Experts of a small language model.
Size: 9 layers, vocabulary 32768, 49.5M parameters.
Experts: 64 experts in each of 7 layers, 6 picks a token, a sigmoid router, a shared expert of 64 neurons.
Training: 377M tokens, 2878 steps.
Below are experts of layer 4 (counted from 0) of a mixture-of-experts language model. Rows are named router (the router's row for the expert), down (a neuron's output weights, with its number) and show model dimensions 192-287. Each number is 500 + 25 x the weight over its row's rms, rounded and kept within 0 to 999. Numbers have three digits each.
Before each expert's rows: a language model's description of what the expert responds to. This comes from a sample of Wikipedia text that the model never trained on.

# expert 43
What it handles: Biology taxonomy and word-pieces. Taxonomy terms and table separators in species articles (Genus, Phylum, Animalia), middle pieces of scientific words like "histolytica" and "adipose", and infobox fields like Weight.
router:473505524497502459486467496465484505527460461521522502501533500495507564472490514485493516537524482532506541478532535495474473495523455516501504463531463514469528527501504492508455512492510500535539461496500498524518527492513502474483534512478500501515524512531499505495503496545510513499
down0:439500535464465475497463501480466524539494494485551501543481493522478498514498508513520477514525517452518534461544537517479479509491476479515534503522481462527496503522516486507507457473468449508539487505470539484497501522521516520491486505503466513475525479519508493545482492509481479518
down1:480498514499463477494473522509502526523534466533483434539493483488465497491480496473491521508534493497527502500511535500515486483534517497493489527490486485480480492496510540568495494489476503507527510465482508530477515496453517517479501515474519499543485484528481488488528466479505553448
down2:484471508500466486484490477490542509506505487494473508455497512477477489478561505434482497477522557493513561487550526505467518535505502500485496480454520478501511514504522501473509519532513471519527482489477490503464536518483562509475554489496453475513580496457504495495521536451502469525
down3:506564479514500529506532476522508487488516509485481504551490476492484542488493495491493497467496479498524533477451511500479514508470478497528493491498539506511510476454490491504494508497495508475489489445486449510481472517496478502503530481484481545527492518522513512459505542494503452501
down4:527514510518483452468501482487511520509517503511487488486471491498475476479499499553485483500477479470503497511477491509528493540503494517487478510508518552488514498532487474512512537484497482501505481504502549481439472487475533517564468522550507463462475503547505495437549495454492495487
down5:468487528499502514518494480505501500521535478454486492541509523512538488506504482557507487456565520456500502512521517482478477525508520473520524512524507485463491466453505491476472559536475500529487489493510507493506528471485476514453481506523509545431510495462535508473484507511469493521
down6:493521521478462512489459529509517446486563538475512505478527464524485487536465458493490455509466495502487486534465527528488462516474474512484500520487526530485511514488477504530491505473458539510482479489471468532500507477489449496522449477512487493522497492516489470509479508542515455511
down7:525517493495473509485522462490496477523475479481475511500490521493500498503488501489493471498504510487503492490474546479513449490500491484511457464512529508511529516512550471500544502463474481482524491511456496506503437468526464467493493554472469497495469550496498540527476483487472483512
down8:507525503512484536526496474492489495513434501534479501488488505504520461482518529516497498442482519443504504475524462487500511512483491497542485495518521511523513492492566470504554492533512484528526520508470477498454464472497518509492526469516494511507501482446529495504508496495535500542
down9:537523511506536514485513544526514511480530450523517555511493498516523513508488507517503509489465527486520472452494503554508510491461535480543561432483519493486502489495466540509475535513445507484520530479538480472497490499520497528499443513507477512499474511540498508474528509479449498499
down10:469493481473565507490495469500505463512492490518484488436507477485477511508495557524537511484494507499508479461439490520510556489480498498512488547529465484557478510513493500494519493505493525464466547504524527523498462465465508508473467507478453480532527491515494547499485512523497474482
down11:495474515459515483494525497515529516507518545498496442527517463474525528471517529523506465498523519499486466496510448502498497498523520478499532503499494497475460487473508507542480520509504531514462557489505515498488545505517511465493494517466525552455529516482540488479437511569483464523
down12:507459457547477524463485500515476517462534523466465518477504519492518445509512561494517485515474482465497501529482521555474555516522482524510479503488468488503486520508474503505518481543510499489520476498499526488473540539497529514485508542481534493480511498479515509515535510490507522474
down13:551472511494500464481523516515490489513509509493474499458558473472482456516532508501487491480483477526493555482481487534470500518469549502520511498506480527513455507476491523507487477504520457455509472495464498487515527477512532529492466530500520508474478531444480514515486490533518486483
down14:493462501514519482463494489482519527539485475477555527431528470495524496534535456528464463516504531469452486492501483533529456498485478538502507492506526534458500552509462481469507530523556455500528516504500523516480537498487486515521522492541489538504485471484511474497508517532517516478
down15:472535511492522442516512501490555480523504507518473484508474489509472501533511481488510512477526471493520519554512511504494495454503511499513454498527484557540484502503484511465506519495484532516486463514497488522548515502490494490563466511521472538514500506470497518496505486496527504471
down16:522518482497512572492485527494524499474532513489448551532503509528475537456473505485525489491490502477540527515481514500485550473490531486515499467491508477500480519482501507463523512495524518497511516498518453566540501490476548545497491496529484471514497502470466521498486530514527482526
down17:485472483464483514460539512465444479488527487483499511474460454515560483491448542499495500465505495544512472500508406463538497482477511491474496442475482462483498482546469488486526489484503525480488482555526520494481495517502527487507511522492548517485497470521498527471529481472495454468
down18:492490547497479494474538490563510523523515479517469487513505546455491506487544517469532526517480524509506499552505521453522553526499461514504450475487532494529497465480468502515478443480519480467494481493481510483492471506467511490487502510501520471516519506493454483505510488498512492527
down19:490504460477508541525509458479482499451472490471492555492506532527514497532504493498455499544502504459516505525502531464496471472518511514422530492492489463505515525462517464448514503473465484522516542477505507514526499489493490507524479517516539534437502523453487503487485484486509494471
down20:469513494492451511478502536493534503505469504546526507529507510498535491501499534498490522532512507492492484478521518511533518543486450488501473490493537489524495456500530474522506474480497476488502527503489519485499477431494526473538503472512478475470458498515467435500495527482475544551
down21:516537540535466497509505509544526508507490482503527521542523531508482533475540483523529552488462494477496499456528474453495460504490493545548503495497516521471537533499527484491481515464486499469489497473419484540522501533531507504512513469512493531489511547512512514445513496482505463482
down22:522517519528447479513488465509507519528499473525521489502495445522473466511511542475458526544488529469506536483456523530491493482472509463505492476485524500489490523525475496509533460502496521512551496479522499458496520447464528507485469568489495484456483511512487452439508514511527549506
down23:478465485501471531515541504513465466482499499461520532501487494491491484493461509480479511494490504518505537529481496491505455518483480506502512499511527531491464512526502459468481466485502505473454469481496471474491463521522486486450526529479474510511501517492503488490474513481483509515
down24:445510488498530500511509538499443515513475477546510554471450530516502506485483481502473477515528481526479502499477471481472531485491505485548515501466477506487453519480516542484508487464469513516522529464475500496477481498512497524488498514484511434515519516513490532505487488457443487457
down25:474477520507569503491527498503545488479522484525499512517514492464453469487492497462483502521518485527510469510514507546479507495491534509514512521543496525473537455447463522483463512481521483522497530466528517508540489558494452455513509513469507467497512465499460497495486501527517508505
down26:484489489484501457487502502514466493531500476500462519508526479490456479489485529504485539473518487560487547479504529498486492515496521511523500503493494479507470493484477508522501463528528499504471485464479506486533434504476509509497493511462518484518472502480526526535517471526438494486
down27:508528465484490474561527513501545478457530506520496529521505494500476519525474485490477517480484532542464514506517450468472503505533471498465515492460504495501476479490527516517490512488507454515479499477499522535493505480532479526501487553502504487484474487501470532503500540489505505498
down28:518580480513495496502500529536526510531505490492510523497519540502505523504505510498494470513525495473487510470473464469459485532525525495484537513470524518488512515534552506508478516517523523510515529477521469497493505493524493543542512512498467477503507519480543539496505537482486492495
down29:501496505476508493475507490457531495498519500455512525481486524512517513498538471538529514521484533485492489469451492484500519501451489476486495476517485505482530524451462516503487478521455514532488500488556542469503483463516542452492504492435501500510554502486504510515510481478470484536
down30:513523486497534529497508506488456499461459517510477512466474481494466486502487502557487477532504504475488481497459500517455487504471479512509469550490548511517511508496497511523479466475485516488478483554508508478532521504505515478469461503514511510479515461475485453477510494512500497516
down31:509507492454515521532516478482485523492526491516493521492508503485471476473519531495495517482553532471490504528533516459462492451517480578506531507527493492527504472487492507520494480502502501511505492490476531503526511471514502480533502532521494541513483527491505492545503479493507494459

# expert 24
What it handles: Line breaks, role verbs. Line breaks before list items, and as in cast lists like Robert Sheehan as Vincent; also verbs such as became, remained.
router:533509470498479510520477550490503466482537485533460492483527544490501485500516506517497503497511507553495501477530484488464502460527481476511496480527510477477492504507507493514519505460521509519526457501477507534556473487487536518487533487486479499511534477485500499514496496486477502516
down0:464481510497508559517535535521495508471513480524518525516513467519546505514502471498505508510531509491524516506495523479533495507467500459456482449471463483484485480537479528486480452491534463490459535509482423512536478450467489499521493542528564523508499487513499489490499413478483488486
down1:559478498471485529487467502489517504492440546473478483510456510509491482514573508490483522546504485537473488477458503515511501481506518534478505522481496512494526493466502499499507516447493486464483481465496555521489529489492449528490472505513546517487514478500516525510494491472474523516
down2:510447498508490489495519456501515482523526544456470504522475456465509521475462488520507506503479455549460488486490530558523472525534486497479473523432513536496471546471504488507514543508513464508493493514526497525503492525512477477566476478536463494481530510502498497481495497500463507521
down3:479530493515514472478474470502529524483502476484505503512528499491532573444501476550478521504459448469482542494505494520482472497522474505540506542498518493483525521523525485534511509535497488514481520512516498495540499528515472490518445498483500486505479486499506519499480558496464483522
down4:512558473510523463530535505535522485491496553515501490493519520524525539513476521505473511454490492502474525518529494523456506496500490499475518475516508518524480464522505507496500511480431501534502498504503466499506529517459502518514483458484447478490460504526507572493493517505521521529
down5:475490483477501502483505446496499481529488501517528459474485512488501493475506504507527494469547486496496468483450451435483506484482465509541494480477530549493540518521530569499515541466473508541559519455506477493488486523498542539506520532520462570504511500480502508449481525495528499519
down6:501499466485487532500516522481537458515448521500473495492490500472525512474499471490497490480464504551486495488496506498517530462529523513510477460444472503533526527482459517480519530525488461484492502475515481494499461477488486499532529509514480519485552472488523533468524515495473469514
down7:524486482523484518522483477473481503501482502530499514490483523514506494506529502452525511486479504460513461510540494458542473482484481506511485531490478518486459512494497498474485461508504520522507541492524486464510519471498548482477484473475514510544501536478495488501487494535470499517
down8:519508472475520479554515502539468495532488449514512512535487524490497502429516500493487457485463492539494518502473486460503500513479552528524544481453511494506537503513497512476499540525514505503516544544516508464483516458510474502507535503486508497487479490502494471470493489477468499475
down9:507542522526486501475503541518503467515512517481556520472479490471500525523451478457472499495485484490470540453531529519500542516473506499501505450480435521502533490511511459492520516546498470511519507507502517446469513519504518492494461530549494494465477469577535468468525533485512523510
down10:522480505486521529458498488462504480520522481471508519478476479492504470532500522477502539509551515514493514474523503529486479533492505528510492487486498498530462484517505488516529445482481468517435550477507516508490486521458483535529497454524479514473535477510577499509494525497512472502
down11:506501548493474499502511493482496504494517507461479562499513453508511515480481485495527554514505479483489512448460541533480478503494482462465474555495490501571529517488525475522505442487436479476490529514512473508531496511509474477481518495524467549471538510519445432457533513477531485484
down12:475499461507485525478542517514488536442508485476519501499500497464516526484508562488467474496499473539506491442474501502486535498552486528490476504465509538491515507521506540535530476483474488534513451542564523504456475552551487483493489517486488469558522500494520462483508470489470495522
down13:495521517474518486499472535506502524480486542492516493513512500543495482471528500479491539520524478489499477468495511532521517535503470552507526483503534516519479537491474580514510500502501535541505479481513499501504481491518483471558485497551523500533518477516495479508447485475473458506
down14:487499498486497485456481495506513483457525500502495470491478489523519525564457499534477489533484529511521513515499562539520522516437498521477483490519508498495519534529484517533485520520470474479485516522530481475471486498518512492504451498493510501462507527514535517461491495513509487515
down15:536509493541509510530502522492465509514474502516533523512484494486468483528508501512518515486518509539514461522496515480523527497499496517445492472484494467524521493550509514459525511490530503483485490525504502507451492485485496486479486502498536511498488491479512510538494470493513487477
down16:483468485503479527521475449499521469491463486500500473511498518470476468527513502531490517445513553502490524518470462468483487493533485494499498488470482503482559495521531510484499567511501495510512505511493493470492576514490520515516477497522501487490497483507531533514495524483538480493
down17:528508494507513521500480481476512476516471495496487524509522517518537524539533552486483511488496504493484525479471485547503523502497524515495481520458510479471508534473530482500495489439524546486525502506510507452537490494504478460475506498484482484474504525478525490523546493479477505506
down18:502454521507476493500488488509491545514451527477482487530561526486512533469480498529519506476494519529485499432492494420483520499473453503488457494513498514469472496502489539486538485506528488532479515503492458515484480544499494489550522517533466502506506486464492463535534539489541541480
down19:489502474496465540509504529526485497516541455496477513499545547452512513522562500509514497480493464489435513511521442527534536482508462469516468481521538509517529494525501529506510508516532528485480492488497522527470517520543486530507505494514479518531488478498503404525524512483467480484
down20:505531469510515514487497552513494504487489487520498515427454490517520508518548496524507484439480540523552523529513522480513524479509488488493497480504442529472470515496469459532485508487508490505471485483547486529475458462424496539467473483512492475540548470504482464467485511537538463508
down21:504524494512495514463534512507508546473485478460502521508495470475516532539499499452523495495463487466469485484489483497509493517498486501490550482501513500481529479522539520479537487517512495500493532535507509497470487504500483475517480490473480563500484534468485498481516504492473480520
down22:488516463450491490484496481487528529537502509527498542522504481490491533485508507490518446513502503526471518503477485508541497514501562453470514539486484461500545541490472513459521468515523482548459509476468496513518479544487495450541482507480532438472499459514474510473478474534484499447
down23:506500512453514507539484514462543502522451483507519505495495471493506511546498508510484483489529483489495477539501483505443518508463508487476531535476475498466499470473495485512495447513538488474506521492512493506507512479506493556486471501513512484520526524488497522499486484508511503516
down24:528461544543474546477485533532505494458502507482530498530530446555467521486509489484492519532507525484499498468480532490504505500511469545529522502523486496470482471506514547575508442494550499497530536503473538540533504489502520525486517506512506482504517476525511513487473505481503473498
down25:486538540499466521528475478512498494472521536473521461451485516501510460476512520465530532445496561482461479554532488478493529476479526513482504512501524477475441480498580500512504512471531497543514533481477543483515513494536466480529506513503513484525517546549506492472475464508498491498
down26:519463473500454466526496540533493502516517499465521478523443492468489496470485449531481507485469452510510523510511448479535486538499480550531457458496500509516516486489509529511526539481502510501497505522501503491512487511489465472523458505479445485525533475433507497483506449453510469554
down27:526504505542510511452461507518514529536468492533505478512495524485512476510533492512486494481464501496428512501490497535484519507524502501545504518496506500512501510500524479497501495502540445450511528522486490455509448509509484493530499476497447492504532507443508496469483488500506481528
down28:491530519517498480484527484511542476481485484500432465492482535492497508482514475512496484498483495501551482537495514469515493488443517501518487519499520494445503508512486461474522477513521521457463538547512473504453486495498491479496487534535478513542506512448515574492486487552471498512
down29:511466504479469486517495510574522556533529480466515525463523510501494452490477524510523481463479509519507453522533527454486501501540511440475522516532477530502476533520493511515521474540447519532475498467476526531513454529522508481531516483519487507539487497511510437482464524556526494437
down30:492509486495490509522463506503485523459496505467484509495495513470446488529492490542487494467487505440514470541540521535520531505490480479526515505500511523501513485521525448496509444507471502526449531515497488488488496525528499502444481488503513500527519528484461496496487495483524496509
down31:494498511488539520500440524476485482510478486496509456525531502490482521474536542433476485523509482530492481492490497466524480467490483492511485509485516484481568504492494518454521583481475485494552494483492524468516516472495499533552498468522490465499518544535535518530470503508492523485

# expert 48
What it handles: Paragraph-break newlines. Line breaks after a sentence-final period that begin new paragraphs or headings, plus final digits of years like 2009, 1990.
router:452516512465475479520471500482525492524496533474484467499496515483483503492529539535479478507487504487486514491517540508503518512488454490528428483489552457522555507519458479504492489444478484498513478514484522553516516473482455495496521495522521502500475516502451493494562537487507496487
down0:507526469472484485499520472480514487497534487531473496456431507491516492535506496451489436526514475521515447510512530507506486504498520536462492484514509503525517477445495520511521506479510520470522440536501444487468487519481518506511480487508457486442516484508537515506492498521472477510
down1:500510533466471524483502433477516495500480501527520482496471502533500467512519514482536468495553516517498485533543482500464474506486498503499464479528484475530478501498513469509486467464544491510507502510535521509488508483483486542500504498513499536482531534526560493522466503510496491540
down2:492518510464482489505492496459495495503500466481498521490488507505441491508531505488495503457482508517505507490509431492491479517515484587539487469512505496516446481486505520516545483450503513537512510492519514518527517533509502538517491490516489498515546487514509461521511491488445503511
down3:463517542513510529495484523486463501522504516529471491492519489582537531506441528500502537507462506544537516476481544535546520498509454494501501526477506477496498490508502497499475517475540488515477521494490491530518508444498535460470451478459480479495472463515505529502451522492498449482
down4:495479474507503495475466511500538514472465498458502476524504471470511497525440487497505471493506469500510492523485520486510450516474494499477487517498513503471464486488424509502481466542501511474462468533484543527548494493514506494471475511504479502503504493478516506495455496508507510497
down5:477517550502541462482522497506469459524518502540463499474480485513503485508517570477473498458499481504468485478481468492520497532518574493467512506525529533516504464529551466506501515515499508502499499525541486497470440528502498494518518473511510512526477485472503481506487498475513515509
down6:474499520482497506467519478504504537466478501484478510501498502508478500527532524492479508476462517531530503499539540457500502465511518458473486504456490526462472532514522481501479507510508543507530497470571502489503492450492499514503534494513504541521451498488488507528491495539512507489
down7:497486481516515493495536503472516500522535550491466496522491500508518465445549484524537547502498516525519510479488508491492503504493524480507490449506507510513486470476521487523527486517558478494509486525501508528485495499466528513532457526491510507486491473534538486480519514484566485491
down8:473551521505457514556494491532503497510507514511523479502510486517458478477508520508575519483503496503517500461479510503507498501486543484521501549495515524515526467446501489477515555503481531481534517462479526518474482497505496450478528503534544485513450504546466493507519480497530514484
down9:516535514517486467447519512519480509483459514574501521556540466512460495496488504512484517483548525488470505533464474484456475500527476487506500475493487507507460480490504498520470532496502499467517521495486533436512512429516482517529482514517490464506486478456474523500485471519515479498
down10:478521483490502506505485451493492485475501510508458475513536486487463521463497514487472491471444519532545509540514512455494489506503464503509492508497496519508530512517488499488529456533476462475497471469493506516510517487467570502502512495497539510506499476502491522431550480479547441496
down11:473510491488480503518547525485487531525475465486487514476484465536525489523495473498491510516505512472517536500477523536501531511509468484493485444478510540513522509523435505529524519508498511506471512513475455495526488454485505525493496508496523472521507467462535523484497506456490479547
down12:477472501514484490503466515526469529517501526486503486486526488489492502507452437494507509464524513537481548470493471516498486520523495571503540487486540474485470519459475598527493521515490498525514512522479466447483535511513482524517458489520494497492509497480565498529523481443499467538
down13:546463475452521500537515481537543469484462467474432482500479508520509478490509484491546496493504490467505508496489525512513529520507488496519541529521476470489515533466507484497529463468504511513506462531497480460545490530499501532494492497479497528483471501504512466552501511527490508483
down14:439498489484525465519444501472518480538496501531467461483533519513487482529527507515471482487514506530528451505515525477506491496522521477486535488496499501473504475478512487461525511518523563526480534532514485455494511506511521470532467507554501451479486455442470471511475544465514475499
down15:491486494433502558529500518486474480509501505492486514503489506487447493498452480491484525487479505507605506515516501490500482520513502502483442514452459483499505505547493497507511472508486492507461534481487523489527523482479507482522517467516523512464529467502517524541513486494438514535
down16:503515548552479499478489455512506492512503538492525506498556483525537530486534514489497503505507471524503498483469516527450519469524499534480519498488488477492489495486498469470533501488478464487495508511493536494509477555465459477532570517491492524533484488491500488538503471490533493444
down17:514503498433513503487516488554500507513477548488507514510526490469512498504489472472502496521450498492487514494485482498501526509457526478509450474477481522500476468488537479495526463483507542510528503500507518503521472474469467490542528500473468491495473521506567457527510468517468496523
down18:514555505506521528533535512474500480477449469522518473503477502499552448489446497534489475482501516556496512535487522506521519496519480465522469509526519495558474511514491443462532491444499490483512483566539500519506479513521499522522479528478485517467474498509522481467478486489501509541
down19:502541551499553480510528476460462533490460449505457504500464553498516508494521516493520521537486500497458524499515438517525548498428544516507466523535513511461505463490494530482500483468504492533489527490493495499508476505497462522496482512468529516493474529554522516459540499528465477532
down20:525525537442530486513527467492542488442488508471465491506466469514475496501468456511488491518505502512539540561504533487490516514446493459498485480474534493492539458501479527470503484513499479463504526487491546470492512502539550512507464502527480488480492453515514489516467530505506541512
down21:491507492561523459512501484459475493531489514489546490489508508494468500483508557512513517491507515513524551463481517518553539498479450474523492473535504525478498496504490518500528463486472519520467485516472505510537479488459507510468528486498462513502495489482503501486536483483549481492
down22:516493508456479506514498474537516494484516534473522455524517476501478463549486474505535539490487501462491539491530525512487520517493483477507481546539504480523475501489504503482519472520515477497473520504566525510488498521464550494415497494494500543529505534515493470527522491480484462461
down23:478557518467511495506533492508499540509465498503504512490535513496489501481471506437509501524546539488491513499474510493490495465493506423460514530544489476490523497527536509498502486483506465533475472505505494494497500513475506530460496487487524500492473509527494460527520546484471494481
down24:534525503457447526474520512508469498504521474506495505475466529502532500482501507474514512534512516541495485514529520497506502497523502476494512510510477522491497534537538478546513454501490531502503480512494495569493478544490516480507480453540469510540463503495513495512497498511511521478
down25:450532498514462464490532503505500521500480490471494518503509496503484458521518478483474490554473487482482538481509491566512515522506468465462505493472495499479481524488493521497507478497486478526487528513495546529481475483502484514462540485457518500517522510462523493530531481492494502499
down26:538500481526469490517478501514510528492491474468468507521493533450471482489574443476497550456498516447428526480490463473484511518531512480508477466513520507487490517510472458473489532470529483469515508510448504495498501499506524539499520484507485482521480486499487472492498499527521502483
down27:480505507451517510541473502492518479497461483479548499534476509534521518531503522458493509475514514520511526492504531514492489490453505536474491529487485495489484587478510517481531477508509467501509476499510481500484476541497535514529492499498521518490549536497486469506490556458479482499
down28:479501536477529490502525517484508506475515513487474523522478502507479550484502549500470475479519500495534543510499521501486473484521493505450563519443465469493473478521488485513473461473499507497453527464510468517536560534499529484498531530538563510519502450467498499547464512504470551491
down29:489483418447494486491502460516478516515553474493496471504557501520492515482452466465484491478493543527499526511519527503465488538493514521534526481515477549505458515545514518471532481535492532533475522509506483475495485503520502471535484527510515473525505502500530567488499481458509463515
down30:507483504522499496507499491497493525514528504483476492490453480508457495476499498494549502479507467464492474520514482559505507540552479501492486471499513472532514509534503465505506455526477513486509512504467526513477472529469512511513519482471512533541485489551487459495502469476476523459
down31:459530481500542483528551489485515496497500512532530479471521523448493507483495465504520463456498477501490506512478514518496514560510505498510481491493496502502522533556514522494498528548491560514493509514490469462479478461539493494530542519485478506511462480469481468499484473514529504472

# expert 31
What it handles: Final digits and line breaks. Last digits of years and numbers in dates and tables, e.g. "1961", "May 1979", "2014–present", plus line breaks after article headings and short descriptions.
router:516507466517480497494492516565496476485498530483467503493497497463469500513542477534475507496550496496476537468485475537517540518514516504534456487477495482459515499484518490488466511514490540477521491506535497478556504496508500455499493490514491445522474484501502483507498558533478518526
down0:515529503446430509517514503498465511496516537508522475483474518496506510529509542530516472477532488450471533480504517486514499497494509451512510506518513516489517468488518548469484480504506507507521477497468499498486513524482484505522510502534439454456508499541518474508547461536489495475
down1:534540489474462507487506456461480541499486447511485545524498472532534491523496444541508482493464482471514490500498500488481491499494464483449492504434496513518511501494452499510515471512480471548510513495505456469521484494454507465477539535481489525484523500499511472493517534484519489501
down2:487513515548515523502489499457484496531552517525509531509486548451492532502477440549534486452520460466488527471490500579454549512492457534538483476484491487535524505537474541486481483471535494530513514515450492465486499495522495518509505486508500479492535484502482516461503500475478480539
down3:463522502534447483510491486500502516477479509471507487483504544504493500495490504507524482455489480504516498484524484494482527577520520516465500499529489514498551466526493544507501544519528482488482475507550494507485546533501438485459501466502466543501469501532538467509491565502508521520
down4:535512494477454520508517503511502535492454538519505520515495541445490489500460568526486496527498486516491505496470508463497470521489487519505507452487511462496485509540493523472518495492487515513502516456480531509468537525489501481517461502509517478462478526550469542500453485494500499476
down5:457518495505538447445506524519511483507485511516474486473476490469483498531446516529578472492486445461511501506491481479465521463498466506497521490443491471516485565515484515505505510529513504524520512544550489494551509512507511481539492509480471509475453466486528522440522461488549504539
down6:529495497438522467450539484518534486562492494500530484524463528534499518533504502532451483514459513483531504467497502492499516531547489459527513494494489528513501488535515463496531521468525486504531506537469497481476480548505478477541489496526488493493514553498483530497524524501554469479
down7:504533483442515475532485514470502480475477476550470515514524491460482494518509506547522475493496481465525502530514488516491466518482494498530464527491473521463529504538517495484514463492469503536502491519505526482540531491500506500499484503548528493505522517486487497508495525565505474507
down8:521508455555488518505477501501512505506539503475529532503523488499509511511473489487503487465496507507480456489454508495494491496532502552437526524537505538519497507478541529499501512538514460485502525473516507540482493513506517453507508504541493495501478530509483462505514519523452532520
down9:471489521490517488550490496521497494535514499554533504466465492490508448469487517529481508522574493510513512504540494523454523479459536512498528528474475528555538537462473509519472490496471504475505500525488471488477487476516504508501472509486493506503496504516507555488507499511531483495
down10:533484486585533507489524510558511481457498486477515506473504466497534503458483475523497453467465484467524433504465530538488525526526510491485444512465516536493490508546498511495496499478477523471505475505521521526477502497496518552478500500521476490457539532462495467486541534475471491544
down11:510473509520486557498471512502478496552470513500508479514497523538489443528467506509497525541478487488527481507544478497503480507533466484495534499529510545506478463550453463473490530486519481500509568456506479525490481507502502506532491523458448496516528464462474496502499470461522515494
down12:511555507493511490541527469470536476496518485513544497484515482533495469488502478525502507535516503467477510470514517521485491500515495450536510461489496487507517498482488479498514484532512537514463545486457463512509490482495517521497502520482477501520467520502527484512489435522525481458
down13:499503496497527515495494448474524505511487499536464520503509522472459477539524486507524454462484482471511500486484480504544495515546490512522513489504510478566536529479509492498531531482523524486509498481473520472499470478453499512447513521445504539484451554516519518482553490487492479486
down14:494484499502514512527444505485519507496493519517478499484483496533484489476532464446471481480543453500521488486491523491490502516509480499532480475464462549538505504463488526504475518503524470543507488482499497501472498460526498528519536509465466487527510490516478506493480464490498512487
down15:538509430498518545501468520519510541495543513502481458493501507517531535489474463524484509498484474459526508526517483540477519518520563521504476479493502486490507438534512504521496529526499506535523499472502437498497495555548430506486443483520510492503500500499500486507500474500498489445
down16:508494488511467471493514538456497517502473565476500476496534528515475541476503501532507501492454555482524504513503506456522520520525504521483537526490444450480496536499502491508464548504509467477495496527459478516512527503499532512539519547498506503488531497481474488523505498486492524510
down17:499501455452491510468452495490496471517484480510502430520465487499507536503518548545455499515490517518509527500497525496467546542477490577515552462481519512505486538481504508510512511470501475506478477503528481464485513492489535507507445529517495455556483504503499502478489456496517487491
down18:492496502540475498484515493516482485505528525448572517510504530492536529488530550501473475534521468513450527441487492535506507482468445549503464506469475491519503431428527523501465481535533494499493520502482485515551445486482516533525523453509533551540511474469511526472487507523525513511
down19:469465501509506489525530496501475488527479496505550538521489493514551489538509496525509525438487525502491487492492525469508558476542442464487521469487479502516531504556491555490532528474521520469450503513534498484580519475511494474522562473520504553506506486489502473547490485476483483533
down20:499514513510497509485483509525556494497510501514488512495532453485494499489551519484488461458507493516485488494540484511487487504512549452484508528477487518447483501476519484474532487475486541463485456460477504523470476506496493480529510512500468482485480523540550487461483517510532503517
down21:501540469500465508493525480494484506467472483494523498448499503489499489513500464499538495492498471501484502526501517522525505470506473483471521482541474524528486520495489489483518488518500471484517472550531486547419469508520483505526459525509467530462510523499484476465542502511480423533
down22:507483501493456516528466524518509514515519520538498504487483500504474504500468502461514523499487493536516467514500514431512515509498519492494516477483466507480547523486502549455453500540483499483558502467499484493531495482500531526566480496485496482532560431473527527531498517472508510496
down23:505513529482495443509490437482504472521467445563517458507488443524462501466512494527486486465442525452514499473492522456497481505486470520524501485530490492456500528485515503501473532487554487532491477485519512519472479497488483473471486467486496486497475542477556516518514511483508531498
down24:510498452499527494476475540465519447519501492509489489511472495516518489461479490504503503525519491516477477516457509475501499496514477482483528539459493497483537489487503515533499488472486507513519529498522488480511507574488498461518513476548546510545531540504492452492482440478521465512
down25:453475460523509505493451500525459485515500471452497464520473489505498531508548482472500514440472489451483500498502458475490461541540494473501506497490474488476479481421479506464511520465505533475479515467486474476502495533496470526511499513480465536506525498522537502475503461534466475499
down26:466468511523529500501484496459509485490505519495525504556479515524487534517482510546488510518493500490448483473528512528531489487508492477532498437502518514479479500508472482502494491469472508493521517499499502468515499461520519489495496491521504526476483514525479519517509490536502538545
down27:466514553485548475515489514532521476495493533524518486497479510492477465496442476506506511503513545474453464486544493513541455534496528535469496436540466468489501477521521544506507529525450467497483501510492492475519430494525482521529490444457551477473509520503535533535510468511466571512
down28:512508495505473495492526502485478537497490497519552532487535476472507504489534467501517499483444529500551522503502502524516529521531466472467532480485501485534552497441499484476514514481484479534504454491503501516504501535499495527518490512481486515523474495512476503473495501446509521513
down29:476509507522488488529500482468447535489499511524524501523497506486485483503543509485488531514473534476488479532462499486500510516532495504499482527499470515514535495465520509561552514481491475467521499488562479516475468524499475496484463518433480450496489511513502503493520539502538503533
down30:503538441496503540525496504495535523498485517512512470481489486517488581494525494492527498488494456522537486508488454490507471484535507490512522498459497527497520507457507493482468501480484458517498502470503518525510543497531476524523550482437506511467562528551465543475519539514555470467
down31:481506471486477513464527499480493499496493457474482497507483507509506495522489539502481501504468511538517532485507526437494527510514516457453516486514460525500486561556511489518530506528544493499498484508517444481478491493490501484516505498500470514524462460486472532466467509506540464491